Weights of a small mixture-of-experts language model, trained from scratch on English Wikipedia: width 256.
Below are experts of layer 2 (counted from 0) of a mixture-of-experts language model. Rows are named router (the router's row for the expert), down (a neuron's output weights, with its number) and show model dimensions 0-255. Each number is 500 + 40 x the weight over its row's rms, rounded and kept within 0 to 999. Numbers have three digits each.
Before each expert's rows: a language model's description of what the expert responds to. This comes from a sample of Wikipedia text that the model never trained on.

# expert 37
What it handles: Hyphens and dashes
router:557551560537584491461505517509526496485413490558515520538453579513578487508463443532535556484497566485449452479585572497491451516503530488494537450526541499477515474533497514506579436432444543474436490504545425528451475459537514525549458449510514470504477543493467494438520519522491550474532534508481475519559474513468525502476532477536439543428492474414457414459469414468534546493509563519491478489511464518457503506445442482448529488581476465434503517471490479521508521510565529511512450499521498444492525570507549484530554480502542536445408456494533518508632557462434446510511424516488493500556522552508463527518500568476468537570514455470510580471513434448411497543455474505493523494571500551512542453472471488428447532497480508480498520438544507500444518520480459
down0:448527481503459541516550440524573518519515472485523550568456466510532390502547529551477500449460510476525515427496609486523580534524477508486445423562532489497486472464519560492500412484456387454535513553492449577519471586466448395520486520524547495469434508473473508480472540537535494464587391481538569475493494506513474462550574518524491520497522444508543504550459481468483532517492480550474444470402470497567499450524481491500528501499487534495526520499554434517494516386459505503499499520498479573495517551488554519488517486483512548491508519486456512526490469536530501505436519374474487472477481469533497540446488525489602517571526553482510499433478451429482487575434506431533460493445481522494489530485491476462512488529517513485523475518492488454466501567510544

# expert 9
What it handles: Numbers and ordinals
router:517512490527494490463528541521540572530456479555556563521488503458488466513476527527515565442524513539465492415614551603510408499529508513480561459531561557467503476542535560541505485507493530446481488543513481459508511504478501530481481474523493453539506519474485520502546539421469496458491492461479486514505466502432510498530599447543459523413478491479502478498478434456539520528514460518444573577481495469520531521485460447435483448505459467470451480422431481547463554521530508464483506444501519487500599565454540563509508452470556520459462433512531521553483507476490472505469499530493553522520490489488490518526531517459458488536533448444479506509529489396467496565479423465554529406502561523474488481480472484471401534552436546467520448536547566489442515636486488
down0:529523439410545538517507540505539502494473457479528465500452503479540467508527445560567547512510506455551516505551434555525538458449556429470508449488527507607479445506509542515473389483512550556479440484414495454498501447534401495471446594473541524453429525501490494567519490550456507548543515491539556483513434554459423485566473481511451509483499542525499481538473518512490459427499513474508548547464557491581514438511479516565444538509475493437480454505424481514461469526503528538501542514503535401459459514453439505488459526566540463538519530482448518490464387564427535536548499458517529439527514500475495472500536520452500435424492528497470460505570525516531480493448525494537499473491524518558561495491533500528540451523509486447476531524556461540478504465505571

# expert 34
What it handles: Table codes and abbreviations
router:518488512474494486470498489509535518589505447582541552555470491470543403552513426483525519478568547544457472447542498512543472499520542509500574502585474542491432473527475538530538498412487508480506460507490447558492454513509573572588434428517454466530466514470486546427549497514461500440538538471472476493488506483505494459477525498558449510486489489510434471439478448440499474525493566497484498565535487468424524552484453466451552507570494483496506471481453501568542558558483572472568510495496504446516504559461490531525505485468544500419484443495511517551560522542452489509418439535435507518478553491513498539539511491444453503526475515484467576451511450468449463492482433496544534415557554532526540461471484517430520532506509468440566514496452522525455524629510505
down0:504556518552499533458535441483447550525491470588484506457527525453489462497489405388455497501475450483537467468527486562493476483517503570506529496498465430486497546484530507428481526449548485484557449456463555454477524426542474600503544477523415529462565541528527520487503476500512514458519565526561492488488498492482493530416560494521498530609448453499485486496547562578526497505485498486419499496523497529518443491443575412550577510550518483558460497481467491460462505516524468529463525439490501481474509476476447496513412428546516541469402446506551475494530537508520486476437466497421525486521464537507555527502482532539503585442469514476495486468496511487423528450551462562440480519549492492477544539601582471515550526463530480466476466483524452476510510475535445

# expert 19
What it handles: Mid-word name fragments
router:506554493517519501462489532518511502512474494518570542513488489473491498518436479508565496500538508534492428405534489556546525575546491461447522481528559617498516500545527535516555444498456517376445501573499418568499420558549474516594506432546477494555522536491515551464524456465461542451538472506501496477524526531466546478496535490461459499490477492491522484483500486435516514535514506508455587526493527517458584471463430483471486495517526505466473487448488491525465534489500512458475436476528441462552551528535484541516534424430448480497441506473488497550562532492522467491413451526506477516511512491544477563560475514483378504514563507494414549516581458491477379533433523456593583493504509483464558489479449519486487540479468528486545525513523473556494503547517459
down0:554479445486478554527508523525428558501498480487498529465499582547524417522564481512408572516479496574482512558542484469506570480502530456467440491427491440446515543465484543596483543486502443474547530474440524470449378500493497478470477535472498523529561526540491500430560552521509498535554538532475450454499470458526475536539516453548487511522491526541556476553509480541519499516557429463494536500537501481451516502519570429553533502538436506419534510500513480461492440483522534487510500488437533448411487444439521551502489500496503463465524567514510494507496481549579456479560521583475513547577478567501493452447494481519602482440453471502535543528441510543534494530516491494509481434513515462549508515483465440567485474539460528496466481434481456528535560391473480

# expert 18
What it handles: Opening parentheses, coordinates
router:520506506524562540516496471478519539493471483575522636542466577516577485518431482523543550445551557522461453482496534575524491516515514456475550440565520508427478415524528555549485453433484543432449454537474452535499426439509558513524480422567499521513434559498460509514491579511469553515539548463460496548535460493518513527458507416517492558473484504458448459466425486491514511524523480487526493556497542477442494523446512466493519467503489477444483529457440488537465521556485502458568488431537464484572568575483554565559534482471510522473504441541545543524519567491516462550488494557472458487534545591505447510513560620466486539544548486478472534492518485504456493517505498447510504477527554567557544507494489518455462512511491542469566539480499514499495514537444473
down0:522523491517576438546504459443503575474528449440521477447509493546504595459552482557495423497553540531536538495471516514427494536515461503515454484499485479593499512501525535407586495489483467510503495487522516448437499520482466494565444507534511543495509538459478439526502484465471465521539473541532447481409571517548440496522517437487438476551530527529491494466517517541587509457464566460525532477552466479515334523476478549411479565501532525507527490570582525431512497499474526498543527493515476475486493466505553455550504580539454590480481521523495494461473484507580538500563490500541516481526465470491520567561463479503503490499539562584563465506557464488488541527479572520542555562502500498547503506543540427464555492517500446526460480550521502534491495432501523

# expert 12
What it handles: Line-initial list markers
router:488511507555571535484499519539488544544478481545551529532484549466525475557491491496451519504524518496486508431559540550522444505524517514477484501544499477504523430516525512522507407431466492455520409599480454479484525489504536540551485479538485445565444511493443531513519542488412511496521466509493467498506457497462497485487562448493497539444492505486476423430523455451568526552542486514494566560511551466476538552446455409458505495543462472466465571482417555490443504545510498498530474489525472519497506503466502554500524531453527514487490502536623554559522532396484427607494472485478505502551578536543490499517530595496494465493480469477433571437532495475508482533443500464512539405533569492483574440470410544480463484519489593504506521463504520522467532563466472
down0:452482536575493472497452495446502560494451547504535439510522508474446499480521485533499521507489549492493517521493506508479525495488512478475535478569485465520539575591490512445479519452468533529584482491450558421510483478531479514520461543447570505506542552505532595524463518568496491524552518493512485486531459504516593475477546509488514478580527482554569444604472528534477479478468493475530460474597468549508481422495497604512443525519482480530557466535439538522527434548473464460509553465497555508553493534437518535570414487441561507479536494554535530535488525487455586538429500558495514511451512468502525523493469474526535397481524527402447533477536498524435524482562560420419535490449465508457508560549464531485471546424510490503534495514526480537446513568501496

# expert 32
What it handles: Zero digits in numbers
router:515541524538538533408494491526522488571485470517507558537469567469536362539447485575523492490529553576450498488518522526568460552540561475525571461531494609484500498514517555551507509477478487475501486518505499541443491472534540532519505497549508468518418513476423491454515496461423530474492588461468481503501447518403476501489542479524473523463418493424485494460422445419500579574515544507463517505480495484481562498422470495473522451551505492452439561474479554531495517512571515488505508504554458448543520579467543507530484477440531502449504405539540522518562558490434469543494477514474470485513510493485487519531569561509444543553539441462499498497525478469481506497471416475525541486559505531532502482500468511436476510513469564442538530458514551528457513586468490
down0:464476597576513524551508546448491548541478514507470435444405565460499470471530505454471485535538464434537520546491526474483504491462551476522494574526492563525524556466451507523488482487491443530520550524557505481570441429483496416473503517468480417463576459493443469492471566520448521533516510549510492500513507485452469476478441506445541454468513526513535509540565528487548479594576531492581464479483540471531548572474463464568499475537505500497510533505482493492446512498428464451492547535514497488573523558546473455514520519492549544467550458443436603447486496468431536522548475488444536443554464517514523516530506476443475514424542589560592539544499460508529531470460465496448479539467485514556442493447512519480462561544514536506469504486461494503575560493442518

# expert 8
What it handles: Capital letters in acronyms
router:530524528596531526446501509474539520570515482552485550534478509458534478538440485554550510433529496561474463473568501494541493505575512477451515508610509526469447499552552566513521494452497510467466446541512503578458486503571539541572452514501481455538429551427419579439530514467469518464509526489479489515542488499472470513478569464524442521453464476447468468463409437469548541527516543568424512496459465452469499546453467473482503490529479445394427518452452506519453542525515527462527501457556474504590514525504512561535526483469565543480501398552499511557542503461471444528469475553501493527540506517508430561536518554471479518517531503496472554508486459454428488493498474480529499501521528537532514474522482525463466507569454583458559531441488520541444520560446506
down0:508478477445504462503518510457426502493559461489491539494543513547544562465518569496486500550529526412547485423538507500463426482529536500518467467500477468475467549522422538508494575503495597552531541499493519524473482516567506462473555503489467514492469520532560431501444518468528510551473494571600490543467549491550511553570466474446498535626550499521481500530502438532480554576496477560572506417538457525586473500425525577536483467534518515505541497557443510535535480523474464572511494442496472545460489479550446446541475531473531485529496515527583459476511526511561464422490539494531502527438452563419506499508531520457477479446523460508521452520423515474534473515551489495433552532465508481539541480518549491609516465477515478460514479513482497565576483450533469

# expert 63
What it handles: Letters in foreign names
router:476577509548478520481500533487521472593468471532505553518451560475512455527525426502545472508530493518509472483517507553520475504508548415509630466654524588433493490478537560528562463495420523429481504526542484502507488493556573565563491428505487503502462524502453544467552523482462545459546531492505471492533492502470544508502523501509487483487453476497476486459476432470504509584505546532460511509506480450457463500426471433487506486521435487472516565469465475504466540471532584492516465431519457479521538564510551534517520480404563540438491505538522569516541541529507473496444429500446499586522547496492419527535537574450508497541510455474469521487512507462447478485494456484569512458479549525520584478474476531435488507579468570437563505448499537518489505519507527
down0:516506448434459454537487491544465476446505500498548401496499437485451480512560564482466515517534516536514539498507553520478499475531478578490525482534487545485505460495516550555497528537382545516502545453406482530478509491428423429534489517530539512530419458478473564514499471522473437473566605539487518505463510493507499547556527477540495552525440516413442483392508459470557512472547539483466491531522493451439510519435488434423542476474470494524520529506524598468545520488484450561575502447467510531477442471425529399496478473487535504513486509476550517481477442516460496483519483535488485430548412541507529542411501468456512494507568495487475496428498501550513552509482413447513532533485520498581446530513489540453485464535461531510538454534455517527490547547505507

# expert 42
What it handles: Spaces, dashes, slashes
router:555503538591536543480482520528549536512442474521502567510488551494514495566431493556563518473531596507437438487539556494508478538540501536493487445506544516484474520547542493533549470495460516462442474572533499533491478449585477531552456497500497496582431573458432515430533507464484539488541518418493495557547481445480514511495534446518498514463415454443481452519437456464506520525510483546501514527441473501475504504423486506462547498524481444445498514469491477563482527585532514473564494483513419425535601523462563531544531471501509560483489497513511548500523530408454476510506426560473499482537528511521467541574492490449462569542501468443428492485536462436476512552478478457529537492575502539505496477480481510429430521548426509509515527431581493516472570480482476
down0:524498477462504524500534449462532486554581499547479546402576489521532559470490571580469445484424573569477549486462505482502524561500536520547415553537495469475492473512481519428607431482476501543424568521496519524497497507563484486507521516452460488470507450509564610599549455526566519537527442529531548557457508546531441528473456539496580542501472478459480435427524524452569458505519531521501498533468539543527467491453490515514494549502526504449570486522468482452504446476550464480540485497486437531509476479474492570519489497427494483505425519499523495484573455500457537516459509491523451508495521459476476475502500433505520482414410550528510543496519464486506442492457471483484441513571469465486469466502498489510422484533514484531413565506432472507460472426501473

# expert 58
What it handles: List and table markers
router:511527546519541526462490541478544491479449456529485500522487532427538506494441512573512545479514559499470417473507543523521417525539562499485589492518547497479489443515527579538503456434502481499495469549561457523461420487494492524517471499526502430570431502487458558500541519524473525485502499516481445501592490474414537507468490484560464529473494432450420426470506466465522546469530523529471615510514480446507511512474447421449532448540444483509472562461482551529427528558582538524535466509500497479527507497469538554536554485522516509503470471507560532575495568449436445509510467500495461473511539516531486548547544554515454537571488491475472519458517433477439458520488477444494556443595519524520535449485424510474474545492522517407497550476516487485422540479403489
down0:443503466455587548510473554575490532519457557453536469499503412505465496513398492449482572568444539520454539519488514575495490546457469491552514519569534453547466535491529502420476491520500502520602518521487456545509539552498487463487520488528449450511497486530521468494424438510580480556431536492531463559457463469525573527559499515526411493575467516527525499476514470485483541515488432517570541524559488532450529449456478544467502503494542554501539532518411568529532543552408526489488576509457491513471554522532538564487537509461488503467420480563528471547477524571425488436503561487484475522473537472500480512497530406483516511503508551483493511455502559487522526476537541457504483439499477538505493484467512518397463487539509465459470400470502427454497481470514503

# expert 53
What it handles: Inner word stems
router:511527508553531499527482552485532476571419515516520479518451493501510480487488483583476481513491528543490510496558519600522417525487556485440580421497514585476473505500634542509548487517477535463444478507583440522491449400512533543523422506490495427504467574446485543419583501469529507484535526466516509534484462521497524549509469484519447482467448482525526439482488454442567506500542515549514514529428525516451523540475466511489501479494471453437490487492464481542482549551521502455570487459520516478531539530490541529528509482516489539506464441534532536472586482501480476519505531478484472475537524517516552554522480513483466495546540461494499508504553524457450442581443421521506501494469524472516531437487429556416479568547429494498584499492496523531391474620470468
down0:429539499525516532480504463543539527533472515475508505462456516476499487527509549379496517511488467532490500516488507424565411477557541500517562555490516471428486522530499503472447534527374471500502524461515473553497542602514572480518505508456487470537456467533520493492497550490568564423504462511514503552540563497545502431503548526507469474468527503510518450503460483491497531548506473472427547534517496546510485545474530473519565479565496504469441537506557529480483543538510491549504450585550442464511555504519598545518468488543486479481469533517443561498525569533478541401503448506498538484503541492530519514533497519484480574488464477509522443484566512477511537490472487509551581496471418560492442557477538565451468555423481514492500536518601551566607554462431448